Experts of a small language model.
Size: 8 layers, width 320, 143M parameters.
Below are experts of layer 5 (counted from 0) of a mixture-of-experts language model. Rows are named router (the router's row for the expert), gate (a neuron's input weights, with its number), up (a neuron's input weights, with its number) and show model dimensions 280-319. Each number is 50 + 12 x the weight over its row's rms, rounded and kept within 0 to 99.
After each expert's rows: a language model's description of what the expert responds to. This comes from a sample of Wikipedia text that the model never trained on.

# expert 57
router:49 37 58 34 34 62 38 80 54 52 49 74 73 51 65 78 54 48 49 47 52 48 54 52 70 44 65 76 42 33 53 39 69 46 47 54 58 46 55 63
gate0:50 41 54 45 33 51 42 61 61 45 47 48 64 51 71 50 71 74 55 57 34 46 52 38 36 50 23 39 51 46 66 39 61 52 48 66 59 55 60 43
up0:81 59 38 44 48 49 61 34 39 62 41 55 40 68 38 70 34 35 47 54 38 45 42 70 69 35 44 64 68 48 66 67 40 38 56 43 43 51 45 40
gate1:51 44 41 24 53 57 56 52 58 55 60 36 49 50 53 51 63 52 54 72 66 55 63 54 45 38 65 39 28 55 38 46 60 54 63 57 38 34 33 58
up1:49 48 43 50 59 35 38 62 57 76 62 43 54 64 40 29 54 35 53 51 63 39 57 36 43 42 36 53 50 67 50 43 64 51 35 46 54 58 55 71
gate2:41 74 73 59 51 68 36 50 13 50 47 41 46 52 53 55 67 37 36 56 49 51 45 52 48 55 35 55 37 50 69 61 45 58 42 47 44 50 65 57
up2:52 63 54 66 38 39 41 63 70 51 68 63 46 37 41 47 44 53 53 79 61 42 64 45 49 47 61 55 68 58 31 63 47 44 51 30 63 62 78 33
gate3:55 69 61 45 57 38 49 51 13 63 55 47 52 54 59 42 55 57 39 54 26 53 42 50 73 64 36 65 56 50 60 50 37 61 57 44 33 55 58 16
up3:39 56 36 24 32 79 70 69 48 42 33 37 43 46 46 44 42 46 40 79 40 55 50 44 43 51 55 76 45 52 44 46 30 35 54 32 52 46 36 77
gate4:60 53 42 39 26 52 41 67 36 53 47 65 64 36 41 58 64 40 35 60 33 71 39 45 54 68 47 38 56 43 69 44 43 29 46 64 38 63 32 57
up4:50 17 61 38 45 50 46 48 73 49 58 44 42 49 55 51 55 47 56 34 57 40 69 48 43 27 69 48 51 59 37 45 76 43 45 59 39 47 53 75
gate5:55 43 40 26 28 63 41 54 60 50 27 54 53 44 38 38 55 35 58 73 41 48 66 38 56 48 51 43 43 41 49 48 50 37 35 36 53 47 49 76
up5:45 24 62 45 48 30 40 38 63 34 54 54 58 57 46 44 57 37 73 51 53 41 41 76 67 35 67 51 51 53 45 76 73 30 50 27 75 56 36 64
It responds to: Geographic and school name words completing place names, such as Creek, Valley, River, Avenue, Senior, Primary, -ville, -boro.

# expert 5
router:67 44 56 42 48 43 34 60 38 45 65 71 62 45 59 60 74 31 39 29 38 41 63 59 42 44 64 68 43 41 49 44 54 49 84 34 35 32 56 55
gate0:46 58 73 28 66 24 46 50 65 69 48 51 57 58 47 29 45 54 39 64 59 54 38 60 73 37 45 50 45 51 62 57 41 48 30 46 54 41 47 52
up0:68 50 43 67 39 68 61 65 46 68 49 59 42 50 57 58 40 54 56 41 62 59 86 40 75 38 50 49 31 40 57 68 46 62 60 43 65 42 66 26
gate1:24 78 38 45 55 67 49 50 17 43 29 43 64 67 35 36 46 42 33 64 57 66 26 18 58 42 48 42 52 53 67 44 41 77 48 70 50 54 57 49
up1:54 74 62 49 47 46 37 52 49 44 18 40 61 43 50 45 59 48 47 58 53 46 62 46 61 60 59 57 50 60 68 44 40 41 68 48 49 49 66 62
gate2:66 44 35 47 48 53 38 43 43 57 35 46 51 45 54 48 63 49 50 66 41 54 50 38 62 74 31 50 37 52 64 50 40 67 46 42 69 33 42 49
up2:66 60 33 40 47 44 48 49 63 48 53 33 63 29 38 39 48 40 43 59 30 43 77 57 38 58 51 64 49 31 62 43 23 57 56 46 59 44 60 51
gate3:37 76 52 59 40 53 29 38 57 27 58 58 49 56 43 47 54 41 50 35 49 50 31 51 41 65 53 51 25 55 53 30 45 39 36 43 54 26 42 70
up3:31 49 40 66 42 71 48 49 47 49 67 63 48 50 41 18 31 44 51 51 48 69 48 63 55 70 46 50 39 36 76 58 43 54 28 53 52 41 50 58
gate4:45 43 43 50 54 45 52 70 35 58 62 54 41 74 41 56 57 50 59 46 67 50 69 45 69 33 44 44 50 51 44 44 57 43 70 42 39 74 46 39
up4:52 21 45 34 42 40 39 60 49 45 54 63 46 65 47 60 57 51 34 47 50 48 70 21 70 46 46 52 35 55 56 47 73 57 69 51 35 54 44 50
gate5:31 46 49 34 53 55 52 51 50 45 65 40 50 56 40 47 59 48 27 46 48 46 52 39 37 49 49 32 62 49 50 56 41 58 53 56 52 60 44 39
up5:48 51 52 60 48 19 42 45 54 56 40 43 35 38 43 44 47 48 61 58 56 37 59 65 67 58 42 74 41 56 29 69 55 20 50 33 52 53 62 48
It responds to: Club-name words and endings like FC, Rovers, Wanderers, plus blanks and slashes in football career lists and squad tables.

# expert 4
router:38 53 48 52 55 50 55 66 50 58 39 53 50 53 44 62 47 54 58 57 35 35 62 54 66 48 43 52 51 65 58 51 49 30 43 44 67 50 41 37
gate0:82 62 30 43 41 60 30 38 35 61 49 49 63 70 58 62 34 35 56 54 41 36 56 36 59 47 39 37 45 37 44 37 50 56 56 65 55 32 44 46
up0:47 58 51 58 23 31 39 50 51 42 45 56 84 74 59 48 22 33 66 51 58 51 54 43 45 56 41 64 54 36 64 47 44 66 35 59 48 46 58 70
gate1:51 39 46 47 53 36 22 41 58 50 41 51 68 67 64 67 61 73 55 58 45 37 49 46 53 50 51 54 44 48 55 46 48 52 56 40 45 57 57 63
up1:65 62 44 58 62 51 50 41 47 41 59 60 68 45 65 69 56 56 57 54 53 34 54 29 48 57 27 60 56 62 46 52 27 32 39 58 51 35 19 45
gate2:67 30 51 51 68 35 46 37 41 56 59 30 61 37 51 58 82 26 36 71 56 70 55 61 14 29 58 52 44 52 55 40 55 13 73 65 32 50 45 70
up2:52 75 44 43 33 50 56 51 31 56 45 49 61 47 46 55 38 58 62 69 48 34 48 45 64 70 44 46 60 67 38 39 62 60 61 78 47 51 44 40
gate3:39 55 56 48 40 38 66 50 72 53 50 47 54 56 42 26 44 53 49 42 27 68 66 51 53 52 48 46 46 41 39 65 43 38 61 32 72 60 47 70
up3:49 38 33 55 60 52 42 45 32 39 66 49 28 62 55 65 72 50 45 58 54 37 57 46 51 53 70 40 84 36 50 40 52 48 64 61 49 36 64 24
gate4:67 48 48 62 40 66 56 67 55 38 58 41 44 58 61 36 36 31 59 73 36 74 51 39 41 51 55 43 27 54 63 36 60 47 39 23 37 42 45 55
up4:54 50 31 56 52 43 52 49 57 50 55 51 63 48 53 49 61 58 59 35 51 50 56 60 58 34 26 50 62 47 59 63 48 29 63 61 69 62 64 50
gate5:77 43 45 56 59 40 36 60 47 41 69 41 49 49 72 42 42 57 72 37 62 53 61 29 42 68 52 16 48 23 56 66 58 45 25 64 37 34 38 62
up5:43 42 54 48 46 29 63 49 49 51 55 43 43 38 51 60 66 57 40 60 60 41 61 87 32 36 46 56 45 49 51 48 33 85 55 40 64 40 50 40
It responds to: Middle pieces of technical and scientific words, especially chemistry and biology terms, such as epit-hel-ial, cholester-ol, d-io-xide.

# expert 38
router:46 52 72 56 71 43 70 37 54 68 36 39 64 58 79 57 37 32 51 43 57 41 54 48 53 58 66 50 57 69 39 49 41 56 43 67 53 55 59 39
gate0:50 56 49 49 27 48 47 38 43 63 43 44 45 58 35 47 36 60 58 35 53 57 43 57 63 54 47 45 45 58 43 47 37 52 56 51 31 40 15 39
up0:59 65 43 45 77 57 50 47 25 57 70 35 42 53 53 60 44 70 27 32 47 66 49 59 36 46 59 40 51 38 46 45 68 45 55 55 62 42 62 54
gate1:69 58 44 64 52 49 51 47 50 37 59 78 65 53 53 37 52 61 61 37 55 64 50 59 66 39 55 55 44 31 39 72 46 53 55 30 64 38 35 46
up1:34 63 54 55 42 62 50 47 42 61 51 32 59 63 46 26 45 51 55 28 51 54 34 54 65 44 58 57 44 53 39 38 50 60 45 57 52 39 53 41
gate2:22 55 52 53 53 49 50 47 74 34 44 59 56 35 41 37 49 36 54 24 70 40 41 51 41 70 30 70 29 63 46 50 23 42 47 43 47 63 37 41
up2:68 51 44 41 53 67 57 56 46 62 38 51 38 34 51 55 41 31 55 60 23 66 61 57 43 44 55 48 42 63 54 41 41 64 29 53 30 38 42 20
gate3:53 62 59 46 32 41 56 54 32 25 34 47 64 36 66 39 48 69 54 38 81 53 50 46 69 59 41 79 41 43 39 45 44 27 52 78 56 55 65 68
up3:64 59 44 41 43 67 50 56 55 44 35 58 56 56 35 44 45 59 38 80 51 76 55 46 46 54 47 53 56 17 56 61 49 50 34 26 30 43 44 38
gate4:66 32 46 36 43 63 53 50 55 49 47 56 57 33 34 49 56 67 73 44 66 44 44 38 69 40 54 30 51 52 45 49 56 50 47 64 72 50 56 40
up4:35 46 44 66 42 57 38 47 36 53 59 38 32 78 47 53 40 49 28 58 37 36 59 53 37 43 47 51 63 49 60 52 53 61 57 49 49 38 29 45
gate5:45 67 57 54 55 42 52 46 53 40 37 66 41 64 29 48 59 46 47 33 55 62 52 60 44 61 53 43 66 48 44 63 48 50 59 52 35 48 37 41
up5:44 35 52 28 35 42 47 56 68 58 30 78 48 61 54 63 39 22 34 67 52 55 60 54 61 54 52 52 38 46 43 47 56 58 47 53 51 36 48 35
It responds to: Words in names of political parties, councils, courts and government bodies, such as Conservative, Committee, Supreme, Congress, Labour, National.

# expert 48
router:46 48 61 49 50 64 52 44 56 55 51 45 46 46 44 40 36 63 38 54 63 40 24 49 61 55 48 77 41 50 48 61 40 43 53 40 38 62 45 38
gate0:52 54 41 61 43 37 32 73 55 57 41 54 60 63 62 46 48 37 41 37 70 36 34 47 61 69 51 60 21 58 56 62 57 35 40 46 57 53 55 45
up0:55 60 67 43 48 32 62 54 67 29 58 56 56 52 59 38 58 41 71 47 49 70 57 46 43 44 56 50 46 56 58 50 39 62 47 43 55 45 55 52
gate1:57 60 65 62 48 57 46 64 70 69 64 61 37 41 59 42 46 55 39 56 38 37 72 68 44 74 45 31 67 59 51 55 48 60 38 42 43 42 47 59
up1:87 50 44 44 46 67 71 53 53 42 41 51 51 69 67 77 55 56 46 51 54 60 53 47 71 50 69 40 48 52 56 54 40 34 29 55 56 56 47 36
gate2:42 42 45 48 57 64 52 50 69 44 83 36 25 49 57 43 57 14 51 38 35 52 48 43 50 49 33 42 38 42 66 58 52 47 59 49 52 72 72 46
up2:30 23 64 39 41 56 55 39 51 18 48 40 48 45 45 18 53 58 59 45 66 61 58 44 48 53 59 60 62 56 47 42 39 38 66 42 44 53 54 61
gate3:56 66 66 60 61 44 49 50 57 67 51 42 39 67 55 21 36 48 53 46 59 45 23 53 60 56 61 51 53 53 51 68 37 73 85 53 57 29 59 41
up3:55 60 49 45 57 46 39 68 44 47 57 66 50 40 49 40 47 69 64 58 67 55 14 38 47 49 48 33 55 61 53 36 29 49 55 33 52 47 58 35
gate4:75 38 71 55 82 46 32 48 60 41 35 39 50 19 32 21 45 41 33 43 46 37 55 49 46 67 39 38 67 44 80 39 47 55 50 50 36 62 40 54
up4:35 47 38 50 39 50 61 42 41 63 45 67 44 71 50 75 54 25 53 57 56 53 44 45 60 39 60 43 46 70 14 48 48 52 31 43 53 31 64 48
gate5:43 43 24 39 31 50 58 53 62 61 56 46 81 53 31 55 46 40 36 42 45 63 63 49 30 47 58 47 40 42 61 36 53 37 32 58 44 67 45 43
up5:39 49 75 68 49 65 49 52 50 29 47 34 47 52 53 29 51 71 47 65 44 64 56 60 36 54 43 72 39 56 50 44 46 47 66 43 38 32 49 58
It responds to: Table separators, spaces, brackets and labels in census and demographic tables, such as the ( in alone (NH), Total, Hispanic, females, Turnout.

# expert 28
router:57 23 44 50 45 56 57 43 53 57 30 66 50 72 45 41 60 33 56 63 48 56 63 60 33 48 47 19 38 52 41 39 39 65 55 35 55 52 53 45
gate0:36 62 37 44 51 53 58 63 48 74 41 49 45 47 46 41 61 38 64 57 59 38 52 64 41 47 59 46 48 34 45 68 55 41 51 49 72 52 48 48
up0:49 36 54 65 36 62 50 64 59 52 48 54 49 37 48 52 81 45 45 48 45 46 47 42 50 68 42 50 40 35 61 48 66 55 58 50 39 50 43 26
gate1:61 42 45 68 53 48 52 64 58 52 59 58 53 66 49 53 46 51 44 46 32 52 76 47 61 42 58 40 94 39 58 60 57 53 58 53 48 44 49 59
up1:45 67 37 18 46 63 46 39 35 58 47 48 43 14 46 47 44 50 31 38 57 41 30 71 28 67 25 72 34 59 57 49 48 62 41 48 41 54 47 47
gate2:54 57 50 53 54 40 60 42 58 58 59 57 52 45 47 42 43 57 26 31 50 63 41 46 33 57 35 62 69 57 56 59 51 50 76 64 59 47 53 30
up2:42 60 59 60 36 59 53 57 50 26 51 31 61 77 35 58 44 43 61 69 59 44 49 41 58 42 65 35 40 59 37 49 36 57 29 36 45 48 54 54
gate3:57 40 61 67 53 45 54 49 58 61 56 35 41 33 40 44 62 41 46 58 66 50 83 53 50 96 45 54 40 50 67 46 30 49 40 49 51 85 60 43
up3:44 51 46 63 60 38 53 36 36 45 33 54 35 57 49 32 33 42 36 33 43 50 43 71 46 42 27 38 48 47 62 52 63 51 47 82 51 54 29 46
gate4:50 47 55 41 34 40 48 59 40 71 45 48 77 72 51 41 36 41 42 67 45 53 56 52 57 43 53 53 47 43 50 27 31 41 45 58 39 55 43 56
up4:40 61 45 74 73 46 41 60 61 46 53 58 58 40 47 60 41 58 62 26 62 65 51 70 58 58 68 31 54 38 71 50 56 62 51 45 70 51 73 44
gate5:46 38 49 55 48 56 49 48 57 65 46 64 40 52 50 43 34 46 66 60 68 32 33 42 41 58 67 56 37 51 45 52 55 42 67 65 52 58 54 45
up5:49 62 26 35 43 67 58 56 33 62 36 64 42 58 39 35 66 25 53 63 46 46 59 50 49 66 66 60 49 49 53 43 52 50 57 60 32 44 38 48
It responds to: Opening pipes and column-name words in table header rows, such as Date, Result, Rank, Pld and Name, plus some odd word fragments.

# expert 63
router:54 35 48 34 29 63 53 57 64 41 55 56 72 35 42 77 70 60 57 56 59 56 63 52 42 45 57 62 62 43 37 56 56 43 44 50 40 42 40 61
gate0:41 56 43 44 42 56 22 52 48 17 59 47 59 63 46 47 39 40 54 46 57 49 45 56 63 42 43 55 38 26 56 55 56 70 31 49 48 65 30 37
up0:48 57 56 63 51 31 47 46 55 45 61 58 56 49 43 36 50 58 41 64 45 34 64 44 49 53 46 51 63 57 70 21 63 61 42 60 41 37 48 52
gate1:50 66 54 58 53 45 54 29 64 58 33 29 49 70 60 34 48 57 49 29 37 39 53 66 59 46 47 49 38 55 43 58 22 50 49 57 36 48 39 39
up1:69 60 72 52 64 53 39 42 44 49 23 34 48 53 65 52 63 54 54 36 46 43 54 57 45 62 50 52 43 37 44 50 45 54 52 56 48 39 31 56
gate2:51 33 46 29 50 40 57 62 53 51 51 43 48 77 64 67 58 42 48 48 62 36 44 50 31 54 76 56 48 45 50 27 50 42 63 62 56 53 67 71
up2:58 22 67 45 54 64 32 53 37 68 34 56 51 49 50 34 58 66 32 47 37 41 53 32 56 44 53 56 68 57 39 56 57 68 62 69 41 50 58 48
gate3:50 65 49 51 55 45 25 49 56 59 76 41 53 69 54 40 64 47 56 61 36 34 56 61 54 44 46 37 14 42 48 47 63 64 41 38 55 55 35 58
up3:63 75 66 46 45 54 55 61 49 52 59 45 61 30 74 60 72 56 65 63 41 56 78 63 46 48 28 50 20 34 46 46 27 62 34 40 63 35 35 73
gate4:36 60 50 69 47 62 68 34 77 58 55 51 52 41 42 32 44 42 53 41 53 48 49 38 55 55 37 40 57 63 69 24 61 55 41 43 49 49 61 51
up4:39 47 58 38 30 42 38 55 58 59 52 48 40 50 58 62 53 58 45 47 63 53 47 36 53 20 86 49 74 54 52 58 61 59 61 52 39 45 76 39
gate5:52 61 40 66 45 63 54 74 45 44 49 63 52 49 48 58 29 46 64 58 70 53 50 40 34 59 32 44 56 26 65 46 48 33 44 49 59 44 58 36
up5:31 72 51 46 30 54 60 39 31 55 42 63 62 40 37 35 46 51 50 34 65 51 56 35 57 47 51 45 50 50 53 68 40 46 50 55 35 46 32 62
It responds to: Last word or surname piece ending names of companies, schools and places, such as Street, Records, Racing, University, Rothschild.

# expert 59
router:56 55 48 56 61 70 38 40 39 41 39 76 64 59 59 56 66 63 43 53 45 59 47 67 58 22 30 39 38 27 41 49 48 51 26 50 82 38 44 24
gate0:48 39 57 44 61 36 50 35 61 78 68 47 61 59 36 31 46 80 39 51 52 42 64 42 39 41 48 62 44 50 40 51 59 51 38 33 43 55 54 67
up0:71 57 65 47 59 49 68 47 59 34 45 56 70 35 39 62 47 32 28 47 34 43 48 48 36 59 47 42 40 42 61 55 41 47 38 29 55 44 46 64
gate1:50 46 47 44 36 55 61 59 40 84 75 66 42 54 48 55 38 70 66 44 39 66 65 64 53 41 48 40 39 53 59 47 48 32 50 39 49 28 48 42
up1:57 44 63 72 70 67 54 41 47 70 53 56 33 55 44 40 36 26 77 37 47 58 70 65 40 62 62 47 48 54 39 44 69 39 62 39 60 38 39 31
gate2:59 49 44 42 68 69 55 51 53 31 63 52 53 49 55 45 19 49 51 36 47 56 43 55 60 47 50 61 46 36 49 38 41 33 43 25 62 31 55 45
up2:55 43 51 43 21 53 52 56 64 54 39 50 46 42 59 51 60 64 56 92 64 57 57 61 49 30 47 65 57 64 39 81 59 43 56 52 45 38 54 41
gate3:60 27 52 52 65 36 50 53 32 38 47 39 44 52 46 50 59 59 53 55 48 53 27 57 59 59 63 56 52 41 64 54 53 41 63 98 29 68 39 69
up3:34 63 62 53 53 27 50 52 55 52 55 59 54 54 47 38 50 36 31 51 24 56 80 39 44 44 25 60 40 45 40 53 45 74 33 42 60 44 49 44
gate4:79 41 73 60 39 60 67 61 69 80 72 48 39 60 44 59 62 61 48 36 41 51 76 30 40 56 51 17 68 64 51 46 31 43 59 48 40 59 44 63
up4:59 43 21 65 61 53 39 42 54 46 34 59 48 65 77 67 43 57 55 47 68 48 50 49 58 45 69 45 46 34 74 53 71 61 34 48 39 54 53 35
gate5:50 45 41 38 73 56 55 57 27 45 46 58 30 44 56 64 43 28 57 56 65 47 46 58 54 47 46 56 52 33 41 53 47 64 56 66 58 49 46 38
up5:24 64 68 56 60 45 51 42 28 55 56 58 61 36 36 43 41 26 41 62 38 60 72 63 48 44 57 47 38 39 57 52 36 62 26 22 60 45 50 37
It responds to: Material, color and adjective tokens or endings like -ic, -al, water, glass, acid, brown, describing substances and organisms in science text.

# expert 19
router:41 52 56 40 43 59 44 55 51 56 59 59 54 60 69 58 48 30 52 39 64 52 43 70 59 60 54 62 46 45 50 33 52 47 76 62 45 37 68 33
gate0:37 40 44 40 31 35 60 55 49 56 60 61 54 58 48 67 48 54 70 55 44 69 52 54 41 31 41 56 44 40 69 39 42 36 62 54 60 51 15 37
up0:49 58 40 69 51 61 36 59 56 60 34 49 64 66 66 70 62 50 46 47 53 37 54 40 49 55 46 50 45 76 55 22 69 38 53 48 46 58 69 65
gate1:42 68 56 31 55 58 50 49 49 57 52 47 42 52 37 41 52 50 71 52 55 17 77 62 54 49 51 44 60 45 56 60 54 29 52 33 37 72 76 45
up1:52 38 34 59 39 52 30 43 50 47 70 57 57 34 52 46 57 40 56 49 53 27 44 51 47 52 59 45 51 66 64 30 53 53 63 58 49 59 44 32
gate2:65 40 35 49 43 74 35 60 44 56 48 43 67 58 57 37 59 42 34 64 28 52 78 47 50 73 51 35 49 46 64 15 53 51 43 50 53 56 55 59
up2:64 51 48 55 46 62 53 57 40 43 73 48 73 42 34 69 46 48 39 71 50 41 53 38 44 47 46 55 29 41 39 43 50 53 47 56 56 42 45 40
gate3:48 78 72 54 60 57 69 56 29 62 44 50 63 35 54 47 62 30 44 34 47 51 32 48 55 51 47 60 34 56 51 55 39 42 82 57 55 73 56 27
up3:66 44 46 26 60 41 48 43 49 42 49 46 51 35 53 32 49 48 48 48 64 67 46 46 50 62 29 63 60 38 44 85 31 55 49 25 40 31 59 53
gate4:65 55 64 53 43 34 80 33 46 45 27 38 64 44 58 60 32 54 53 33 54 69 49 37 44 52 38 55 45 38 39 81 63 52 45 37 47 41 66 73
up4:74 42 69 38 52 58 81 55 52 44 68 29 44 62 49 54 48 69 51 81 34 72 36 57 49 61 56 36 35 45 62 68 59 41 46 42 54 44 62 69
gate5:56 49 58 59 61 35 40 31 65 47 18 50 29 73 30 44 42 56 34 47 50 66 51 50 49 66 56 42 46 21 43 72 53 57 45 20 46 56 70 45
up5:52 56 53 56 32 42 55 43 42 49 45 41 29 66 46 43 46 54 50 48 46 61 43 57 48 48 67 49 57 35 50 61 47 59 50 45 47 58 61 52
It responds to: Starts of team, school and venue names in sports tables and articles, often after the, | or @, such as Tigers, Pacers, Owls.

# expert 46
router:71 51 55 58 56 49 49 26 58 52 56 51 51 53 40 55 59 36 38 41 43 56 60 42 40 63 44 37 37 30 31 38 37 36 44 49 42 37 50 36
gate0:42 36 67 64 34 48 48 30 40 51 56 56 26 56 47 63 48 58 53 45 26 36 31 51 67 25 48 57 27 47 41 51 61 28 50 56 69 45 44 33
up0:71 45 62 48 71 39 49 53 43 50 63 61 80 17 53 59 23 41 43 53 49 50 58 51 36 44 56 33 40 42 49 51 49 33 41 51 30 38 49 48
gate1:69 38 28 63 49 46 28 54 59 30 50 70 38 65 52 69 46 50 56 56 72 43 44 41 39 45 46 42 43 43 52 61 63 30 55 57 66 62 55 49
up1:47 56 71 44 70 45 49 40 37 62 46 53 63 44 53 41 29 60 55 43 52 57 52 56 46 21 47 56 60 41 53 52 47 53 51 47 48 22 44 43
gate2:53 63 66 50 77 15 40 51 38 46 41 49 50 62 53 71 62 58 64 60 45 36 47 48 46 57 42 26 82 35 40 61 47 36 62 49 62 38 56 52
up2:49 46 41 56 41 55 57 49 66 35 61 41 45 45 50 48 56 55 40 50 68 60 25 83 49 55 52 39 55 66 35 43 56 38 55 62 66 58 46 41
gate3:70 42 44 76 48 48 57 68 48 59 45 41 07 42 37 69 61 62 48 58 09 41 50 37 67 47 39 37 49 50 60 44 50 64 49 59 41 79 54 60
up3:62 33 40 55 58 44 58 39 39 76 30 36 53 33 38 53 55 42 51 36 63 55 54 52 29 49 55 43 51 40 29 56 58 35 56 50 43 34 38 42
gate4:48 66 52 58 54 72 64 28 39 62 54 55 27 34 45 43 30 30 32 49 54 45 60 54 43 43 44 82 45 51 40 55 44 28 39 47 48 30 45 33
up4:43 35 52 63 74 47 55 54 56 42 34 54 59 80 37 50 54 67 60 58 39 40 49 35 44 23 45 30 59 51 53 52 45 52 49 48 48 59 24 56
gate5:51 44 56 54 52 59 32 58 38 50 64 53 67 49 38 76 38 55 53 61 64 39 50 49 64 67 87 46 55 41 57 52 37 63 64 46 60 36 58 30
up5:52 64 37 67 54 35 60 42 80 64 63 63 71 59 53 45 54 42 38 37 48 57 35 54 40 68 66 54 48 53 47 57 63 25 60 35 54 24 37 56
It responds to: Common nouns for places and organizations right after "the", such as village, town, station, team, club and district.

# expert 3
router:51 40 60 57 35 48 63 52 42 56 43 63 70 38 63 74 52 39 49 60 62 35 57 40 69 68 49 55 57 38 50 49 45 42 42 41 27 38 34 30
gate0:64 32 57 54 24 80 63 66 60 73 46 52 44 24 52 53 53 60 77 60 52 52 56 55 52 52 46 47 59 73 20 42 45 57 56 71 51 33 54 43
up0:59 38 41 69 43 70 43 77 48 62 46 57 58 44 46 29 35 42 63 61 48 45 51 51 43 55 59 42 40 61 40 73 47 37 58 53 74 41 50 45
gate1:52 70 44 36 59 47 40 39 49 57 55 45 55 30 52 62 48 57 41 55 52 56 58 61 52 39 40 31 29 45 46 77 59 63 46 39 49 54 43 52
up1:50 58 62 43 43 64 56 24 57 59 50 54 51 46 44 53 37 43 35 55 62 53 59 44 49 48 57 50 53 52 35 76 55 44 54 28 39 38 59 52
gate2:42 32 46 37 54 38 48 47 36 56 41 39 57 68 68 79 48 46 15 63 39 37 37 74 40 43 55 62 71 44 42 43 56 43 52 41 40 45 57 34
up2:45 74 65 63 76 56 61 51 18 58 61 37 43 76 71 72 52 53 30 55 37 58 58 50 60 48 44 49 55 50 44 61 45 70 50 37 62 48 48 55
gate3:24 58 35 29 46 49 56 44 31 51 51 62 35 56 57 56 55 45 48 76 57 78 42 41 45 56 36 67 80 29 70 56 45 39 52 24 45 54 52 56
up3:42 66 71 65 64 68 50 68 40 50 63 61 46 74 50 37 43 55 22 66 47 39 59 45 20 52 65 38 53 48 61 43 63 33 50 43 36 36 51 50
gate4:71 31 34 49 46 42 54 44 49 67 47 56 48 47 25 44 51 55 66 61 66 47 54 46 60 48 40 48 55 55 57 20 65 47 63 59 53 69 38 50
up4:46 45 49 43 38 64 57 33 54 61 39 60 57 47 36 57 55 50 55 56 58 43 56 37 63 46 30 48 50 48 28 46 68 52 58 75 43 80 46 26
gate5:59 57 43 38 56 64 56 44 29 67 40 58 65 69 61 56 12 37 43 65 58 48 35 34 43 52 48 62 53 57 28 10 39 29 66 60 61 39 22 47
up5:53 91 53 62 63 77 61 38 74 37 70 33 65 32 33 33 70 32 51 42 41 31 69 48 28 53 43 32 66 51 47 33 65 62 46 39 49 59 48 60
It responds to: Core nouns inside names of institutions, journals and events after a descriptor, such as Institute, Museum, Festival, Journal, Society.

# expert 36
router:52 54 57 31 53 37 66 54 38 57 46 56 63 56 50 65 46 43 48 54 45 32 51 48 55 48 46 59 44 64 40 52 69 61 22 32 36 51 47 62
gate0:37 49 26 40 69 59 47 34 41 44 65 34 44 60 52 61 50 80 34 56 55 52 41 63 56 40 68 56 55 36 30 52 30 21 55 52 62 44 54 48
up0:21 68 63 62 70 51 54 47 78 54 60 32 34 31 31 25 47 31 42 39 38 41 47 43 53 37 30 54 46 61 46 65 35 54 40 37 45 64 62 66
gate1:62 43 39 44 57 59 38 58 35 45 50 43 40 49 53 39 51 36 62 22 49 57 49 53 45 55 45 35 50 36 46 29 23 33 59 53 51 53 70 55
up1:40 55 77 65 40 46 61 56 46 49 37 66 79 48 39 35 39 46 69 60 63 73 58 32 55 43 44 46 48 46 67 70 54 52 43 46 67 36 42 50
gate2:62 60 47 51 44 20 65 63 50 56 75 59 57 62 53 54 70 39 53 64 25 36 55 65 57 55 56 61 49 82 62 55 70 50 57 47 73 55 57 58
up2:36 83 51 34 45 38 56 43 41 54 45 40 67 50 51 54 44 18 44 68 33 47 65 23 51 49 24 49 43 53 42 71 62 59 53 16 63 62 50 45
gate3:46 43 69 62 45 47 64 57 65 50 78 31 56 51 54 58 57 34 47 48 37 66 60 55 35 35 46 53 63 57 68 27 56 46 57 60 44 40 72 40
up3:72 62 57 60 45 33 56 47 42 55 53 54 55 51 62 66 46 49 42 42 51 69 31 55 73 57 65 50 27 61 70 41 26 56 48 61 24 57 47 59
gate4:33 50 33 62 54 49 51 55 47 45 39 37 40 66 29 45 59 39 24 51 47 63 45 55 48 41 56 53 48 58 39 50 34 53 54 47 57 63 42 32
up4:41 40 53 51 31 57 58 27 37 53 51 37 60 43 41 57 48 55 57 72 64 51 38 73 57 49 48 61 47 36 63 51 21 53 44 49 45 50 55 54
gate5:51 53 55 54 58 65 63 63 34 61 61 73 42 61 40 39 47 29 35 61 53 48 41 31 39 59 52 63 65 37 51 64 67 27 61 41 53 36 34 44
up5:51 76 52 60 57 68 68 46 52 60 52 69 76 66 44 54 37 42 67 28 34 54 63 34 44 41 69 53 48 65 47 52 53 47 61 35 50 32 51 42
It responds to: Words inside quoted song, album and film titles, such as Love, You, Heart, Night, Dream, often after My or The.